Experts of a small language model: 1717M tokens.
Below are experts of layer 6 (counted from 0) of a mixture-of-experts language model. Rows are named router (the router's row for the expert) and show model dimensions 0-95. Each number is 128 + 24 x the weight over its row's rms, rounded and kept within 0 to 255. Numbers have three digits each.
Before each expert's rows: "mostly gets" lists some tokens that are sent to it at least half of the time. This comes from a sample of Wikipedia text that the model never trained on.

# expert 1
mostly gets: "\":", "\"\n", " ISBN", " ROU", "',", ")\""
router:141156132131101082132100108132153155119153109124148145124115131093100146102141097126136104137121173111153155134129153155171167189129101075128131135094174114123140132076138156145129140097158127109113170131152136123133142109121118172094145129136105072133098160151131159087103145109148131120

# expert 14
mostly gets: " politician", " footballer", " singer", " professor", " writer", " producer"
router:138111124120139097100139147129148145161179122152154086102080141144145151102150116122074140141134154142108124121149140151112138135139092142117161182109122132182136120143122113131169077111170127113123100128091114131118156149109124139111134110078117123082143110129138153128116118143098117137

# expert 5
mostly gets: " University", " Siege", " National", " Museum", " International", " Memorial"
router:140126119095117122113123155147125124141121145121155110127110086147131153136133102106111131116147126131112098097133102098149150102095111131116132129164113154142126086135121082165136151170145095116141148158134138084144128127144103106142126158141143087114098138134136124092141161119140122151

# expert 20
mostly gets: " |\n", " JPL", " %", " Votes", " LINEAR", "|---|---|---|---|---|\n"
router:184164152114113131116173112153124128126125117122120122129101078103105111136147143099199129133129134096158092098105182125132167151128104112151139132137168106133145121114102147080083163119096116137128175127101131097117115137117164117174141092165095134183125133147088136118120144134143173126

# expert 7
mostly gets: " Preceded", " Succeeded", " =\n\n", " Website", " Genre", "American"
router:153127169110150115098185132125125179153192131122110105138138123097154145127151112131125106146112166151134146114136134133153123122138110104119155173121156142161156129174179124141168076146158150132110171113109107135162104174155164088148145116073122163084143093129106148139125137128122139123

# expert 4
mostly gets: "″N", " would", " will", " could", " −", " can"
router:150174123112125158147124135134138113118067129092138146100152144140141139121149178126125112096092128165148092097108099162132167151146134165127127103139130136118154171157142176139118092129103121105097097140075156207125111098134103087140106100118133161163136134130120120105132138152123155146

# expert 25
mostly gets: "See", " activities", "Early", "ations", " buildings", " facilities"
router:145121118091138160073125173132132113137168137122140157146127126151143137087092130102108093141097140096096136167147098095149091116151132128111171092153092111119145102132161144105108102121147109122157125076111096102143114144135136076088126150051123200125121162115137132144102125168135111127

# expert 22
mostly gets: " Mc", "ü", "ñ", "ž", " Sch", "č"
router:102105130144131115145083146155101103130119133127115126101163166175132154141145154139121168103128126120122141094105139142077126134110118149146071105124114149107077171122154149151106155131112112135166091102143145103154143130110130175134143097169153078141108136118125134066128108132157127146

# expert 15
mostly gets: " using", " how", " contains", " are", " rather", " as"
router:118118146115128163099127126132119123104150120131131112115149104096122073081168122086127108109120125111179105146129157113130098109158136140105130124134144104159089181170148104097170108159133163127111138129142142134096125105144117136179136164079100195112174134135141137125146150127120135135

# expert 6
mostly gets: " Loch", " Los", " Turk", " North", " South", " border"
router:121126106119143126164128147074150123107102106139150124156135143115181159153143158155142144115137119117086145109108134152094112109113098138133085116128119139115113179143116141089131174122112138151111119109163109128129163114112157081114131132148135103110110081149160108127123076132092115129

# expert 2
mostly gets: "131", "258", " Majority", " .", " FW", " —"
router:125130132123155179171130118129140100105113099118136127094150120127119140136114158099139102127143162121155151094109114165122138133142182180142129146126106124138126087121100161127117149139156133125149188146094150102099120130150126128145158125168126101159124126154117147175149103143172168143

# expert 23
mostly gets: " un", " comp", " Eff", " sens", " sc", " inf"
router:165105115132118152120127138107083132127122123103106161134127087169124073141160139130149149093126156141190091128133161128153092106178119140124161126124100119105101166145136125115135119127123108146091102095137154140117149103117158119161144180126132124114131107139099108184110135169141133084

# expert 3
mostly gets: "In", " near", " within", " located", " in", " across"
router:063140087149135089146146126100100137096123139124130132177115134119172156167075142126113121133147140125076139120100119118173108128122101100112127109162116112099146110155168118128153166137100124130147130112131114125126137127126122108105090152089133142084141150135139133138168134109129096163

# expert 17
mostly gets: " daughter", " father", " brother", " married", " son", " member"
router:100131179141127125105113128143161140136155161146123102101096134138112151110121103142110120163142073121126115128154113141102135137106123151116158166096117127174125160157098087119160108129156112141146109146129148141118138149105113179129154114093138140098163099131120143154132136139077121158

# expert 24
mostly gets: " William", " David", " Michael", " Robert", " John", " James"
router:117131142152087130136080135144147120138103131135155133109141164129121165070114140144123164115162109137107103123154113147093156125108154092136070099136135144106106111096160122149104140132168122129150117144162151102153159133129105166088099098184154048153097128109124110096125116154160139114

# expert 31
mostly gets: " began", " continued", " returned", " due", " went", " come"
router:101135145161120145179104108089091113149134120128119135121127111143136128144079139159103109120104094187094098181142116121143114156160118111115180111130123120126140145148190106116136131147097113145104111107134166138093167152125144132133110143057106184132135112123117111164102122149097122130

# expert 8
mostly gets: "12", "11", "10", "13", "15", "16"
router:137140106125103139129161105143124142147129109084136140109107104122074142147147147086143142121149090123119139121101108070151078111133167131121095169131127112146113103101092136178127125100129095088146133168133103172136113153149087167101110133167096126176127115111120124144158105093138132155

# expert 21
mostly gets: " wrote", " joined", " won", " attended", " joining", " appeared"
router:095162121137138076155101136163114145136123130121088103144141153119132105115118114109113114150123165135076127142136149134148117153167138060115141101161154127181155095114151090131095119144118124132109134122152128131116110154120106152097156123103147127099157138085090147101167131095123107143

# expert 26
mostly gets: " LINEAR", " Liberal", " Albums", " Columbia", " Newfoundland", " JPL"
router:193123136125167101100149129108137141123141123119125113133096133119133137149146104123140139109131140104095101113122133135099091139117134165110135128115120108122091047173121142135120134117128099160135091126130104098147137139150113059142120110076140126134149120121147154161115106151148124113

# expert 0
mostly gets: " their", " this", " any", " same", " his", " its"
router:145112112130129126122118151103143099141181120108093125106128080154125101136116094141117106135109105139125097121094121109155109109119120111105170125117098093137131125160108127160113162164113117134116107118128175147124113112119131120154159144060139206118143116119108136164157131136104120128

# expert 12
mostly gets: " FW", " Stadium", " Racing", "-f", " Arena", " Cup"
router:132137115089160095155144143136124120100120095144140137118156152113134144182117118102167095128136148091118149126127132096141119145095154185122085164109178159133127096084090148121077090130118131130157083133143138139119131129131125112142142110133111124191152124122126058133130122103071108129

# expert 27
mostly gets: " species", "idae", " genus", "Species", " Species", " Pseud"
router:123123143127150145165112137153118122121112154141077152161098135121142066150114114167096108144087186139136114133151082144126150120162100126127106146146089138094123152115097130097175096096104122111126115117120059151133128089103134114134132139090154130093089138124161159095134117133154095094